From a checkpoint of a small mixture-of-experts model trained on Wikipedia.
Experts: 2 picks a token, a sigmoid router.
Training: a variant of Adam for the experts, 3937 steps.
Below are experts of layer 4 (counted from 0) of a mixture-of-experts language model. Rows are named router (the router's row for the expert), up (a neuron's input weights, with its number) and show model dimensions 64-127. Each number is 500 + 25 x the weight over its row's rms, rounded and kept within 0 to 999. Numbers have three digits each.
After each expert's rows: a language model's description of what the expert responds to. This comes from a sample of Wikipedia text that the model never trained on.

# expert 18
router:505491471527503514488441499460552488528484486508526472486488515526502527453474527485493493487487472463448490502481520463523512520532490539473507514546521509537482447502469459471524496492544541
up0:511499469494550530498523452498508478502527493448510477537505493502498500461523486475461475539454493490499498497482488451489508501484498515542489535497448494474522526496527485529506509508525471
up1:527525506490548516512466490509508497523471524507498507534464501524552488501483547502498482492492492484495496496499469520468505503477494500533455503495514528498519498482444462477510477488486531
up2:527483510489486455514477449496557495553471483454530455473500495494508501474511514479490477514470460526525486529522460452494484501500498567507501521495499540479498494495459487483520529515500515
up3:474510485537540474489512478472492571457455490528495460464489528466476518449459524514500501451519516520491481461504493505518478487536511442467477527493500506525531509490467537501476499435467509
up4:517499475526541460496432540543511502483489469469520474500467482518535535519481544482533490514467488495466518492496505499503492474507509490496462470483500530504515525497524532492520497492462478
up5:526470532531485497499458502495535516535503493550510485527500503513496492510509482523484495511525510570496486536518524498464460478496522529478455512532511483497469496511485510528543458489519496
up6:502479514509471540502503499492522472480497515478474492530511524501504495482487492495519464527495494469488459548506508451509509464487502494497539497472519533496528495491450520463540505484531509
up7:543528500474482508512455497498490487527500545494513512539507493518482503494457530493506506481489530497472542495480477491515511518515547521483495459472511489547473429505470501476465503506523530
up8:489483515546487528505475526491470501487543487523503487521506485502485493551510508517527499497488491543516511506501515469501489458455481487510482488466506501499511490479529510516498535516490459
up9:508504454511486502465504526502519475496543486449527464493490487494504520499481479494438513539507465490476501496496455527523451437489471545506504495527522511496472496523476499515456550495478550
up10:483517476473511510490502483506533496481527479458508502504499497498511499554511463478489512499467480524474495484479503529464484538506533552513514523527492520470511528477487503550454520478519557
up11:477528524471508469459526499482508515479533478509498512478461527484511500522549484498481519524519472478502478514556462452530481504505512477546473455504504472530461469484505456524516546471514470
up12:533469496500489503505475477489482512549504506492512493522483478506526538506464479512548486509458525494476497531475481456488511507515505509516480497499527491501567474517501521522537520551458480
up13:502474463493505504513490485448500491506504511487524513487470534492499479478547514516538494483474492472534513508547515512510460496512513520506477484556512539544458549509485526486532518495506473
up14:493482487504482508461503518502509535465514438515478486479480503471493495491466505488551495525461505475498479502500457464533522498471507514536479482527463481500487504478471495529469479474505500
up15:493533501518494511479497530462462527495551489526499491487513527500501493481516512476496500468502490518518544480472533463531491494483516534498518545545503489510484525539525493518505487494477516
up16:489535450490488451500538504504545476515533534521488489503495483515506527496479476521537478506524483459496494535480489498514463536548510470515464486519536522527472486519482514465551528453430501
up17:530537532543511465511471481519500483521490502426560470540505467527503544477492499453513459552461470480482501514478545473533480489520519526522442479539538493474481501484504523530513504501514477
up18:514528448509497526538490474477521504485514507534544463531500481516505503496515498500494536507475488489458517480514510465429532500491476464493467524548514532528472481479492505529526547511448494
up19:483524500527461528480499492486492463495489504440484501506469509519490539553456521494487503531511502516514465510475540482482538512523501517503525495500493482490523488481510489532481515510504518
up20:456514514517493501475497467516482503503492519464498480487472558468557450476543495470507501488553498514483529547506555522536494518574474523477553513504454497516525483489516489463460510534478495
up21:474546516477499519520469481495497489530531490512529512507540539473480480504511559500543495514505484488495461493528559496537496513491488480463467505509490530527470491466459474528519513509508548
up22:530496500491482540448562503508500503484533474486529488523479478509497516486516522509498482519493465496520487512488501484526483498503439541477508538499517503512510495555513536473555534467508543
up23:531568489464502519520452508468477487474516532516517543489503514476504440520485515484503503464476473549455517540461543498504496496487519535532512489557497497518503481522474494505496541474499514
up24:460474450510495493509491512505547494512439522478503520458491465511506521476476513509558541459482482439504434473519497546498500504513503533486506526528499508497522481510473479504483450446512509
up25:494552480501501529538483538437518463502555506501507518516521526501488468440493514473530484516483487514483513542539492462538507516538505550481505540528487512519475520516492505513493521491493473
up26:474472474471504489515477478488478521508489479492553423513509483523499543491502481500525507537546493521509496509470530439512509510493538505552525512475464546512481484510537489484543509531476495
up27:471479466511492496535470501479496473508490478511498551492478479467505490487526506525479480534503499537526483500511500534469512479519547466497529486474490503489551453488467457488486475471500525
up28:508509462511505515483511511511492526483482450520535478527515465512471545487500526506469519509515538504460494521479519517537500484474509534525477500554530516534492500520466460521520508519515511
up29:501496477505512518466496526483531483521447492479522501489524505487527482527532508493467527494472489518484466535534536543498509534509476503503436543520521489539480479504470451498490502541502471
up30:512517507503503511488513541434499475515563524503542490515518520559470488496505517483474460491517510541483485466507510454513567522515493499539495504533469520510515495482531497468545495518495513
up31:479500493517515488455510512479489515458468509504520476464511508508476497528486524519525460457511500494509471494500520466515538456523481525508539483489543526449502463517508516498490497491506541
Description: Entertainment and Japanese names. Pieces of pop culture text: song and show titles, Japanese kana, fighter and weight-class names, such as Love, heavyweight, Miss, Rakushou.

# expert 5
router:513492517536544449481481480507543490498498517513502457497458484524492537533513514492469533509512509505509501528440517490485519507537524550474460472521505506521498459529472448502496488456497483
up0:485537489503530456497520523470547514478475487522521451499538539500478490488506545509480466505504523490462457495484532449473469541487509497503504504546507511519521509477443488487543494483552535
up1:494507480510513502522522460501455472515511464509480529525511489455504469491503470515500515474452468502481498499475474516521537486495478485473496508489506491495522507483442569521459492487488528
up2:529515476482485539523475502509511482546487488540526499543473491504473486517498480450521505479523443499481456490499527500455511508486474477506492496503493468499511490526514495502478526522536509
up3:459494491525508481486498525482489502455510528448492493466486469549442500503518542531493513468527480498500480466466528453491501518526501469478542480521508537513520530512458472478498542460519486
up4:506477478549487513516509501469511523462519511488516517488507525528481490474489565538500467512486524471482511495517458514449523499506496523517515480477544554521521514455496470502501493523511542
up5:501515529510495517536516494480496467468513541507499494535508483479507533481476497495513483487523551515516514524461534477480518497538535510472525513491533496469494456515508471522529478552495556
up6:514517531511496451488497486524517508494530520516549495522472493548523449528505507488494473524524489516507490533454548496512433489528537527488470497517482524499501501480519489492489494476489503
up7:494470470499493498504470479464535469515490444511509457481505484509528508518499500493514474490480513525535500475514510516454545492549506511545484488524491487482520504524511529461532458510453476
up8:498508519512528509501507515470491485486494471506482535503527500494491483533494441520508455493503504532525455480497499481514527487493501515478490472502511507488500506530495506500546502461458495
up9:497479517520468460509494476491530488513480506514494483463483497553520536502477474497486524529522533522527487537466537457505530475563497504465491491519543516526485481505545497474498541513491527
up10:575495474477472503508516515515528485514494478476543450539462447524513549526480511506529512484517508525495493522523522522502460519540474504515507456460512472479524471560482473525528492499462558
up11:545495479510443526522518535497504539537465475514521487498522532534480484509494457471505537519482485495538537555508554468493479515488511512494515448512516486536487484525477521504454515533474523
up12:470538501493497516490496502457528481497482490452483524530495507508477537510501560518504458545473534509481487506444527502526486513494499497542505509466526489511487496465514526490508548501514525
up13:505506494522520493500497509481517485506477486524469543531492481532497496533515497490525497494474508479490500484484483525480504511492537516526458472467503516511516527495478511491501540458496512
up14:442533492478510482517498500497562484513491526493540489521523492497518486440535520468482492511514479476438497472499476450519499495504450515470488475495495506551500516483496463468547495490516532
up15:469546495501500506500488507481501517505528505556508523495512509467504511542498505506495543478516518516481497503509463531507444490489524504540563473521466503504460485531531465483519512493462475
up16:516491505486492557462547493526490532500538521491467472537466509506482467500503496481495476543489475487475471504461466502525506515484489532512468515515472537558465499539494477450483464440501491
up17:460497474474507499498541496412495555499509499535522484487492496487488500486500465505484511493533502497518525481479475496464545494511536495533530506533525518506497512531504512530542507483473514
up18:527499449510486478528511469547548545540518535522482459491513496531491542498495469477524525468503503494531480464502459484524426510496541523484510490521505478478498514492499493506504537488483481
up19:472467483537518542488482518531498515494487510470530504480511535474512480457505528490483480508467547510522540489521529484438483519528493465502521522477513524491478522511536489481519518539477509
up20:497516523540496487539459489482505522502497525481548523495490505546492517493491549457499474496521543536506527508516511503464468510508476455499533513518515562533502483500494465481514520462479527
up21:489537498488470528538509511471494514487479475491530532528500488520515499483474534487467495524496500469529496540484539493485458516547481501497505453510530482509538502548527432460517495528469500
up22:528482514498495488482467485550513482535505483491523472516521490541509508515513479494447507494538480468513503478494568522483506491480505507482482474501481491512540516460502512521481535518461460
up23:465456476529479500475524560538529501533513497492499474458490524472520507481482498547465525516471525517533497517503517513493454520495482521442476497452477484499495540541469496454482491515497485
up24:516472515544487506518460506513527500511488498457525461504506527503526513543439488496522534529501486465500512500540535438483497485524496531515512465495482495530501479466505481491500486480544510
up25:498548496517523488486536525508527510535509524506484492489508480542559508474471498476478515493498507525453492490516542513490494480467476494485511462530449523532510472479502470471532483517499532
up26:494509521524523544510547495528481518540497482491549533489455487484504487503468518485489531520491485495470510507516482477508517520508539518494514519480512493478528487512474502458495502535495501
up27:545512485492504519470466480463527487534511518516533473486514527513467529434508514479490496498530508538510525532486486516496514521535553547499518487495481523493468505517516452491500485521537554
up28:474500498521503519522481484461513448514520462496487470501489515506528505518515471488485513464469510486507496484449483536514466504519557550516509454465484511494503487527471525506484507517514505
up29:483521482508457499490531479505485499491471501515497551506541505538509501495492496482483530530427489475543494515489483490547518502445485565525480494510488480492531503465478483479524508536445486
up30:471572454503484492463564460501472519538523521533536502461490483499547427522488489468451515485509530534484545490495482466496479472510499498536486502464472470497503500464508514522514549465521492
up31:487470519479547506486480502528501469534464505510489495501502506530560546518478480502513499532462500518544521533507546570485506501522500531544529492526553523489507475518502506519523519510496475
Description: Music and family words. Nouns about music, film and family, such as album, singles, song, family, Score, mostly in articles on bands, songs and shows.

# expert 12
router:513517494506520515523474465506512494511512531492500476520428495500452490515499469479475468516510482483457490547452496484476536472524506497463502505547426482528486451523507455511555454502482505
up0:523513524528521508497508506498526532466558523533499517506452511543500500471501508534539462491498482482499491477510486487491498522518486547495478537514455519545463449531497502448488518489490533
up1:517497512500497449512508458502484486519504455462490457467465516527503547498479473525514467476528462478512527517476536530485472473482496503515507483527472512535502475509534476497449533534497517
up2:526485490464454555483530496510518492524516468509527498515502529493546518515491517457502550526524503491519507498500510521462485489468466537533471444474501504506520503500527497490503516455500466
up3:498493539485506471560541532493496489527537480519500456493463489466483479496463460536466489501494507466462505553460522511508509520521476494498474506523473504511511480524531489502506506493475477
up4:505475478472479510491447523517514511520487439477475472552485511505472512446455445528479510517504509511477485539545484436487470512499462493508481498482520492490505479516473530497490545539437512
up5:502465467484496493487494520490492530498522485470521453481480528505462501516526488464507482527493469514492455516503500453483473487472476495491564474488516531530507458531531513478521506481471517
up6:523493446484553456465495491524484460472509471471476481487526504529459489470475501484494489518463447473489416552461491486505534517513519507485508460498537517530530474521527477529503513502444517
up7:491555525495508488509517498503453509531518514554523444495522517495502510478471494487534499501483515509501460496439568524458465506559487503529459515476483516488498513496521488496495480564500561
up8:495540516500476508501496528493512530540473530581485458535517480557447516523503486445476511489544475486493464539510502498482505459472514459493507478519456487538465515508532522504487476540504511
up9:491501469493511492470500533480517512507532455501501509485475528507469487538508471482504494522504503478517478519504510469464519496483488476432481491467484517514468484479510508533512478503507477
up10:488509515520452485515512595506471524517511511497510509505499507464454543507470503536475520478506493508486511487456497479494530475546491510516472483520503473534467531481499485502527517527520508
up11:479474457463491542504509481495492499546525439475476458505467485497516501467481515487494451533518498486513455530531510518508531488501501509533520516492509475498507519510460472513458543515481517
up12:487482489549510527502480446484478491521505519478503483529512498518505499491491524505500485545435514498461479496523495513486493498525499495524473526495494469501514497466529505547504513509537519
up13:460538508522552470491499506488545488530514540524511492500528489461470495487467505494456442504488469507441446467530487549484469473510480499531496505467487516500477481484499443492518543518520533
up14:502482483513490539487443501494529519501495464517471502541456519475471528468486514496523496466524522483500482509533492436479506534525516512511524494514540445489481485497493456538488495493507513
up15:527479499488489514522502481575536540488480493503534501508513483471483472481463532493557513499490510508484483489506503495485494518540472440482509503477534525502543535526513525492490488516512489
up16:500500502488514476522490454509503519512497487480547510498482503508510536477526511505467470516512480535534486518486499497510450455491511476521465521545500475494470486513492471516489523507517513
up17:527516488481466491475514483445533509497532536525470518477515509481508495487513493493517498517513505482503513523557508473490477498477506492515461531530495538528465535510532531548549448473496479
up18:515534482490469549493492518484540500456481487494514518457518538564499493517523497502516493505497496470502508491497497494472518526467515516522511455518551533477510475513436511505538507467489529
up19:529510500532513495519465493482492514479486501513484512478559464493450490501546497503499498485507514512483488497466508462486475502550541478534506472491476548510527513480511478538449504431493505
up20:583488480530518538528495523458509467440524521473537523482471487535504492479512457524477465484519494511520539513493507473507468535486505483496505512479483512495546523496511475451526474493508482
up21:481479518535502529526476523461527519502478534505483473524473491479453505458524459510495497481485493524505508484478504490490497505518506542509469546515471472501529448488504475483511481482533484
up22:536492511507504495473478466491521504487513518498506467472516509477542467536483449499507450514478499504473510522512495492495473466489485483491510506512506484497516523532479457501482525520476490
up23:510515492499549487504501490478485509491496528507509461507505469530457490465519520501477499512505477503505500509439496469506485488543532503474491542523466482502484492480497465515491453489465564
up24:518470491539479470491476486515539471489539510531525457484517518497459489486467512470479492509504543514476531507463454499469495464533506519520453516488494516484452513482488493490540488455466440
up25:472480468489452505485515471505480494470497457517506480472510524532497471491552507500469492507528509500477467506472484512481507428496467526475490531518488528504495496551466521492504477488455496
up26:475502491525486514505446549478459487499532508499523467513510516492487462530513469480523505506504447540544552497493484465488487532527519502552499475506549475468502485491502469470505537472506475
up27:506440515524527546497530492517465487530487450472546461542486485552482497488526472473458509521479500555456469530516491469522530477542482484504520536498486547489490542478512452487526507509507551
up28:548511498525500498503452505499503507533490487507529504508506482501520554463509529454487486522474510497484503515487551483467498489534483517527507558524485520535539529511475486480555490496482536
up29:505493524553537457512496519460522491514468488522527495444468517494535506502490512541497472514498490554500484512452508515538472525501514519472496527511476510535493472517498472484529485511450506
up30:536451495486489498504509472489538518544520499516508484495455468494456475512525500484458508525517531511469507539513497532467485488548540499500524542545493495481528516529505491539521490505481505
up31:468517519518483524466487492477493475480527501496519478496478502490494514466526488492524513472523521508478484500463470456460518508502465513477493493515524488501504510507505476489535503525507485
Description: Paragraph breaks, conflict nouns. Double line breaks after tables before section headings, plus nouns like police, military, troops, war, and football position codes DF, MF, FW.

# expert 6
router:508503458490485481483469511507519515521520503508502475469497495481476540499508519472525503505526517485526478560500505525493510493512501541523460479513513532515501475521490482526531523455484514
up0:458512518489468517555474534531493513516474520505533486516541519512470478477446506508485496453493505488462457507521489517514539506548524465489476538527510479557504447461527426431468486535500546
up1:502487487505505501506503484501461530522443449511518477477505505503512516510478499464478488492508518489510507492492541522449530497491468482488521462443525509474513467475475496495496468523478520
up2:505541495501481501495512495425466530517497486502498484474517521497445480506551525483473456454495474478534505483500503488548523498536502521493558536452484523563540497514524497522498509524486532
up3:474488476478510457457499496456479508511502427511466536520473497500486487505499480492520474535477511527538513518534514515516513437483510510519465514464507532489512513515513473518497497489469522
up4:465491483491492543463542487481478511485503481526469517519509527527489478495518522453464491537461481457507525486499499498468488491544447486526489474563468510534487511552495507521488503425489483
up5:513515521518482486521485501499463503489455471513553488539483539484477502521465555534512520449485519443537456491476486499502520501483520457489496474498486503483522463508536510481485463474521518
up6:511496515500480501527484488488500466524480493493535520536555521501508496459530485504439509536477471477495518494438507457511463519525464485513433523490522452526552527493469528521496532463476460
up7:467494485472479506531502486509477532509461484490516493490502502507456464525476494467494512468476476542488490538496477472533515518524445496516509523554517524520549450494475432496489543516473572
up8:487506455459538515496470548515453534499529521453474457487476489503469494498555482463489470473489478491484510502466511521526512472492509525495518532496524464475497512495484523517460487468469482
up9:484529517487497511514541511529460546497461500449535482515496500503463516514501494480459480478469498472487503524497537457500504488486512503500497481521491469501519520525540454518536541550444485
up10:499565488500540508524495524505467489548520505528500502529496500485489493522421507457478496484483518483452519517497512546485471453509536479495441489505512495552500494491518506497485543518489482
up11:519502508534517508485490485485434539478511486513504492501484522476515462488493475512528485519504531469532468505462529478485523478537468475501522523529487525500479477508490530513530494482519481
up12:464507485487472515499481468491468516508516473502522453509474513485489539481487469483523502530486494495446473501495477488518532466492489493471517520496540477494487490497489493475498483545499487
up13:487486506477503499508489520510508502535489506522512463463499479531439504447483492513500491509483522453466475535514470493501466492521489493502538522520497489488504464554518488515511457503519461
up14:486539520520532493476482462516472526506474514525485478478484522499486486539498488478539487512469517537515533534491470505510512487519482530501445467537524462513517495497520505468530514505500480
up15:524485502500490477505512526461468503485498459539480461489479492474469532492530510485499456482494525483469522561502469515479488514549482484504493510516465484485495491524467489486534519506466487
up16:458489490495538496477539506474508530507509453503471440556499512487435507516528498501480535511510474523495509500535503504485528479533482486473542478504511470516531492494521437542486514466484496
up17:504487517483508503468539502499531560499507484561467489490491473480520487479499503465535531484524524504500500525500470545506481498497468521507448527528435455492500489558521504482502476508500476
up18:508516540507491492519520536506473465461475508486483477521474535481477497511510531505473485472517545486477518522457519507499543482513508459509485502500508507538509473533494512472483488550487487
up19:470522534487482515561510529498505506493490513508506420527508535540495475487515481530482503473495522520496505486538486510481535467505485509513493544496528451521530515495458466525429510513503508
up20:478509525483542461481531502505480527490516504501551463479487504478510495515525510466506519478516514525533549509492494477495480500514508496522473489466510515479510492485519481485529489495499455
up21:471530482502498471503518537460461492491524479499495487500511509477510533494538515450516517533525518518477533536467513510472490553490508514518514506457530508491483486527500525526522517436457514
up22:451517476457489482513496516492505486488477489452493489515529483522507517514526520473509518529493477506502466495460530495537490514515491466523521498525503517512515480515527507525527516503529476
up23:449510462522477534521473525495502474504538469505516464483492498519463489509533484494494503461532510535463487525489492510437486561536477510512510488491513467511526481507515486520505489511487511
up24:469512512496509487476526532470524518469497483477528463479509516516439477513536534511497506488515497472468460526502526467512539516484453517476493540514516492509508473485469461502520488509464502
up25:487542507503532486466479445485519475505541490488512529518459527522486524491488476493464535476539469487483513552487506491511517494558499497482496486514460464500487527466527517480532500530495521
up26:490515494512505457490455544503504469486500492505563466524512506529517473532519500477510455471519512524473510512471505475503506510468534522495488515466509517513512490499466472468505530515448520
up27:507514512526516490463460480506477540490518498508538502507548534519463508482541533512474498508508494485535494518486525502498480473517528503538492454507547536497503463504517465543513502496470472
up28:482567537485536500499508495521543462530465486464515537476513517493472500505447519503476496485466486462488479519513472506477517500486479457520469524491517530513523481456458476497512470522496532
up29:511543480514533492488481545499485464501497510486522505461518515505552475511523476506504498448499527470488439496507521515544472500470527517493523523513507491519495457487476513460481529510470522
up30:474528476514511528498465483512471510518514471511536508545509546501480507482467536487513474451521506533520507481497488513472531447502497502548476485519480540517514487501524493528465484491518526
up31:512528522526474494504509493504534509508512491489526503496456517501516476471459543507496547455518504498489533560515469476500482484486474504509447500511474498526488457487476467459518498499514533
Description: Numbers and counts. Numerals in sports tables, dates and stats, plus spelled-out counts in prose, such as 49, 16, ten, Four.

# expert 14
router:526450488509534512490492491475495515527465516509488475495456515498523515479470536483491474491519501488494493526461547500446537474565511486470489505502494527547477516497509500496472501497495532
up0:463474516501522518531484518495565516504502468509534485455502497484511475527483492536477528456555495482497487496461477488476504554526469482467495494507521484520495540501550467513490457485474525
up1:473512466527536516481481458491483459485523517494468494510538544509480496486519532491492483502511492496548502514510560481509537525476529477521534542512501493496506482501474483497541477529539539
up2:515541520518486490477507534533465503524487477479484491515493509523516507503518496503480519513478465485497477499472537541490473469518547493507478473489520500484495476525534523530502486496506457
up3:485484472511488467513503534441490476543485512505499508467504499529498506496479540502534535500494439498474467508499495556512479502541494510473494556458469545535551504523485478488496499474515485
up4:463535481476516524443499500456484508471529515519488468507474515513539505488530491491496507544492479484500484455532477494468520508501461514508520501546539521516478504492473468486541522470470467
up5:480534498499527425515508511490505489532479530489467507503513533497526501520515511480506472523509476464524499536516517490495555512482512516535479523494505528538503507480487463507480492478462451
up6:574486461499461492459479493551468520556545465511503473478519552490473498439490509510503484481503518479488444503498545501462478497507465507490463498501456511516488541495507534547456469502486493
up7:550462509506475469477529489449467534514502471464498510503489502528489524457518508527483501504487505519470481464495542493490524525493533520513498508550526481510515513491523532567511489469470491
up8:516500506505539479517484442534543543538556528508541467486466489472539499469480479473525516457454448522436486460503493475480524474498460464480522487575453468534515503468519468501521453510485533
up9:531521494482492505508472498523521482534534463526510544498480483463480526496467513458521498510519480526584525486498537482536499481483491485476541491518474506527499523513511509486496526514494479
up10:489462487453502499522525482489485532556477531523505503494482533511500472492481469488508516502503527493487462531535504538495496493493503506510526523476507502507491523516495487546521512486527530
up11:552507519481524486502539503502488559502475502498491525480435466512530479484473503536510521499461543509477474542526511513468496475506549558456465487556493469484501495526445508534509438452516522
up12:501516473549517512478474475494491506469516500492516501527544510487506491502501542469471474455523519476561476474509527459449479494512476504518490495506502465487489452487500510517521486512478570
up13:473503517473488511504492491462475466489481543476481501491448515485505511502510527510478507475493471506491474523457477453479518464538500485467531466470454501509518515542530459492547457502483475
up14:461492504493507485517509558485503465502480480498542495485534517491530493501489480452498515509508461528467479566502524521469487456541500526513488516492509491494463505506473474513480503489489519
up15:497509506483475488501524480526496501472544528477528475531523511503485543516509490479532481497522503480462512485450501479499484495506462504527506494497492494505531465496491537512538515511474501
up16:536521478533470515506472480489509495512538499480533487508520506527502536469505531495507517479508507540505488486424533486483504476496505520511493471512565511469504513446435485528500552487489546
up17:471478549546497496501475535507506485493522481488532457518469518484520519466489496529512460518513508481457541530429544455502492500515465516523469499481523511512515493522507490477497505523498485
up18:499454481542491477459498533503460503510509476511547491455504526498496497495508497520457507560494509539512528525454513506477508519535517488488502495479503522526535505534522485467485471520501511
up19:492495466516538518489506472499520464536544450462507521507478492531503518495454469477487492488491483473461484527496540538475457473462479506473506488469472473521478487499518484542453521512499497
up20:487486541518471521479520500536534477510499500504461487493523516475503535510475485483477508538531549490539480525505513518515550467501497490515491479497474466497454510494494558525485517510509458
up21:520484515501538514514527480498503515515474523477525494490535515535493474501503543482486479465480523514534442528516557482495514498502508483505480489482491490521547529469462469508484497490501473
up22:516468502456522542534466514531468516511493504558511499500507514499490465490485507526448511486558472516482511495459502494479475469491477469453528445492472502542479491529493500508522478503437511
up23:510521500523496490528486480554524427458506468502499456500499537483490519464483507513475499509508497476511485488472513491473493450530475480508494497455485492502445510570494503476502470507548486
up24:498529496473552518536503528507507485550503464502513489514493525490508516522497475512453488519513485438485505548510489531476530458495488505508430473456521470498519529511528488522520509551523465
up25:507462502490504528524508491499504563499465508471517511512499548497512497524513528516522485509506499500505480501548515496499494481474521489522496480545484527516511469516476468515553482519525515
up26:535523500529504512501475485524526493533466484484523506478482484501471500470505503514484464555507524517468466506494548463512525475499499488492478507471534497493504474536494509490499437497513496
up27:496486489483470525490464483488492460523521449450513529532504515513506522497500497473536497502511511542521502498502537562510532460493505537512485490509489532497480509510505500562497516496486498
up28:469515522522531486521463528500515445486513488459523453521496525513498490523513525505500529567499479480495509539496522518504546501491519544481473502482519490540466473541510531457504501546484478
up29:493510474441487482542519498511543503541541455511511455528524521546522482479532492457473538496517497472514443506493526517509546503524485484473528461477491506541476520549519503514510503499462492
up30:497490525543533508525491503486447522524480500460532501497442500486529523498461516455472508513488510478504519466496482468478478534510501475518502524502504526545443472500542502547452447510485518
up31:507503514478509479531488521547455468515487542475548497487500451475546509483505438486466492544543557509522498517446532541458460515503513521462489541505450507506535546496524460533490498473537524
Description: Commas, hyphens, conjunctions. Commas, hyphens in scores and list items, opening quotation marks, and linking words like and, which, that, but.

# expert 4
router:495462476540505492479480527482514480478525440488513479509476584522495513520483517484504479513512455477501483507487499472501463477499478537493495471490520530539540496494469523520500510507458485
up0:532501497473473510441465466496495511484512525523488509527493529533452491501510494499524493518486494487492479530472485491471505512472461526531470482532487508501474517521434512478468517540499507
up1:490500476487513483465508527522505478490479467471503469463475481537481517521509492476490543507534474515467485501540481495486475538480472479480463518490473490549510515529490471540514514555479506
up2:472492478520516535439469489492535504514528535486502490463429498542509478477531521494508482515517508493449486505495445508482494507509523503467478494517503478520489510557449507519490486469513508
up3:503526485512536493484506507491489482458555475499449467540500519499510472530483499468487516526488484510488481485497516498497487523510504542489532501510485512527520507496510536512505484500481473
up4:487515504490518496460456456507541501496521480488469540493513477500532495520474484437514464470511523534445487493461472493481510458498481480505505511548476489530520505503534487543549477466532514
up5:486511467515484541486533528504513538510472486473538504453493510470508501496489504468465496460559476494492516518481523502488485505501520518557497492511490531496477507487487541487541523491507513
up6:459510481498499513437499522494498533509479440478504511506503549531474504500532493501505491534514489461532473522461518489531481513458519488501518526521480458513509535551517503505472499514453458
up7:516511480515508475500466483508510463496514471525447476486483526495539453502489496515476510514508511504542475535541491511460502480485478496476481499540470498544516507522463472480529483455483472
up8:525517519539463489497482495486542480488543525468492487515449517500517494524515507487462483512530511543508512567515525530493505505543486572521489508538468490471482510529522503488503512486495494
up9:507467493501482493435544450518462517489507455513496524471477471485506509514463485516528496478483555505473512514548472512465529484532474485500514505524483478494519482538542520549484472487488522
up10:450560509525472503454495507502505468446535478527504516495476521547530498493464511505480547496513524523495528531492470496538471527483522527568463470483516490546529457517470529503525489525508526
up11:485500514515487484430468540455490483493488512484513524480506480513509499507458474479467509482539489512543496524473461500521565456487470500486533473481551510485481496513478481466502519524506440
up12:514487481509477485529504536515496502525510476513463503462533468466507503524472471546477476503504499467510462538520460519517480516483450485504508477511519489508514507494517486481495512551496492
up13:481512487483539491482496526511463502509511538515474455519470534480460494465504479480527554503440482463469531506485481513501518443507468521493522504479473476484484515507469461489506500461502539
up14:484492485507501504488502525516480507536468456534520537508476503522502546559515527505457536548511488536495486527431537515529501483531525451476486451507494494500525526480524510447517520500523473
up15:480508487504474458488502551501529526521498472503488521452457478514500481562509488494508480477496465526518500520494460512545504535500486522449514504462477498542514487550533531510542496477500462
up16:540478491515488520497510497456528502530516455529525490485499483545487527500470479553479549504512509494510484488469515525499479502514513475477496492467535487504504499513529512499537531507469453
up17:475486470513524526553516506456524506507570521530526461532515503489476514464534463504481507534533487519468545522455499509458507496498529503498474509497515472585531472521463511548529481478502487
up18:550504476502502519490521472473488509479501469503493482517494514494503503531483489480509481463539487452482496516472549536499523526516522522499487525541494520516515417522486528523537513470467494
up19:517519483537511534482490451491497470529510482534481535526460518524504479498544490443484484546506507493486473519478508512436505495508514465527481516522490510506532483503460521514489493475491506
up20:540501557524537451488489475507534488466505541503528494501499506484518481481494501510478539514501476499467492515486477464500504502505500521503492483501525501501495472506502500477528469481502502
up21:491475490508483505507479519530499496460458472472481507522516504502469489489475488548473486463479495510534503505514477518467509515491496472472515476488473442498521531534511495520542494556496524
up22:492492483462506466531453506509494523530537432478514480483521500507454527529487497515473474493516507462504442518472556482535466531502505489462539524499516501510544448499530487490480513517485522
up23:505542518509526536502527499481482500534480495486517500493519504526467502518509529521510453506473520455510520519472511501534484511492471531453500499468497441487492553492512506473475475513511509
up24:508492530530502491516539494461494471531506486491483495483476526482464506475541482501508506512500512503488492490533507521483501478516511484507483522476470513476536511499490508512485514445495525
up25:480520494492505483515503468477468503540527473521515522525475491496448470470478499513521499485517538497489484542490473523472507505531522515463537490469494525514472470475483521470503467441537509
up26:507506518450503488553497509532534495495538501478525482510467501538497472506509475504478498489543421480463483502533461502490518513479463509490492505507474509488491533487530503503499494532492515
up27:493502546518491461511499504496557507505497524529492470494531502524464477483489531520503526507491519462491464485488512476505498546465469519504479527505520531530484528525472511515494525502493498
up28:547518482549517483452525547480545493514521482490470463514463481486498448568510521510474543473514516468527487510500527511522472477521524532488524536499487489496476479523502501489519493521480523
up29:486496508537492486501513552486525484523498490505512512497488501487481471521521496451517488513503480506499470501498506517470515505483500497489464502542483465486440510540510505519530509476453525
up30:510525514536461496522496482526506494474539577476493504497480470472511515516526523472476509507525476472517465558438506454485522493510537504503481481481511471535520520510504535495514501505482467
up31:509475501519540480444470485472468490534491490527473498501513495516486485503490469527496468495531517519498513504490450526477482457503511463450479490472496512466523505512502516513496475521495524
Description: Table cell separators. Pipe separators, closing parentheses and list punctuation in wiki tables, sports results and taxonomy lists, such as ) |, " |, =.